Below are experts of layer 10 (counted from 0) of a mixture-of-experts language model. Rows are named router (the router's row for the expert) and show model dimensions 64-127. Each number is 500 + 50 x the weight over its row's rms, rounded and kept within 0 to 999. Numbers have three digits each.
Before each expert's rows: "raises" lists some tokens whose logits its average output raises strongly, later layers aside. This comes from a sample of Wikipedia text that the model never trained on.

# expert 0
raises: "1", "2", "0", "3"
router:503506471531445516510571533469505471565465511558491554433525549402521498439480591562632487500483446495588471446458437557548467526560409526473410510482539519423478497386417530501408532467504521

# expert 22
raises: "at", "l", "y", "m"
router:510514467455472572548551512587504482482467450504594491450428574525433594489493542499475545530506450552574436489555439506558452480522518510447421455498513480459487516494527472572486476522503521

# expert 20
raises: "ists", "son", " Team"
router:471501626493525512516561514504584453532512466533532520471565505464401536436496518512516506392482435505439474503468542481588513464555438469421393408463649488481573443509567604518476480502447465

# expert 2
raises: "2", "q", "0", "3", "4", "8"
router:572582457586590620549540477517489551505484470495526583457608563453565479369479554619565505423491490467548503418495476494512414629565467443444482568527522510454416513471578537503498547519501460

# expert 8
raises: "0", " fall", " Fall"
router:501452510576589489558534463550493492486554492550549617533561516471445487434564462551501552493493494565481508492446565486465480578545374533438523522582538467477410514508576533475452456488496563

# expert 19
raises: "0", "9", " –", ",", "4", "7"
router:503537522506428436505517498461482464513425526524447479426591543515479510405526553502684479463536450487512620500469495568532504557536467526398457407547588486570442488600512519447481533546486408

# expert 1
raises: "est", "ing", "y", "ish"
router:545490437425519515508527587561500478461518429524595498500577583477383461451560516525511502489474429502558463464434465466516475450509481470445497506538495452497426538457490515444436483483468413

# expert 10
raises: ",", " at", " in", "-", "8", "0"
router:455518574605492524508540490475573462519526549533531528550571416481491542499552489520521495494525512501630486497483446502504528520507462538476572433438621464409532446458504459499463518475430416

# expert 15
raises: ".", ",", "-", "9", "—", "7"
router:448468499528425423417479442475433402528475517440438473476501536394457553538447598509566507494472473512562458529369493623534511450479477499431489537476576475406470436461474483519465406487591511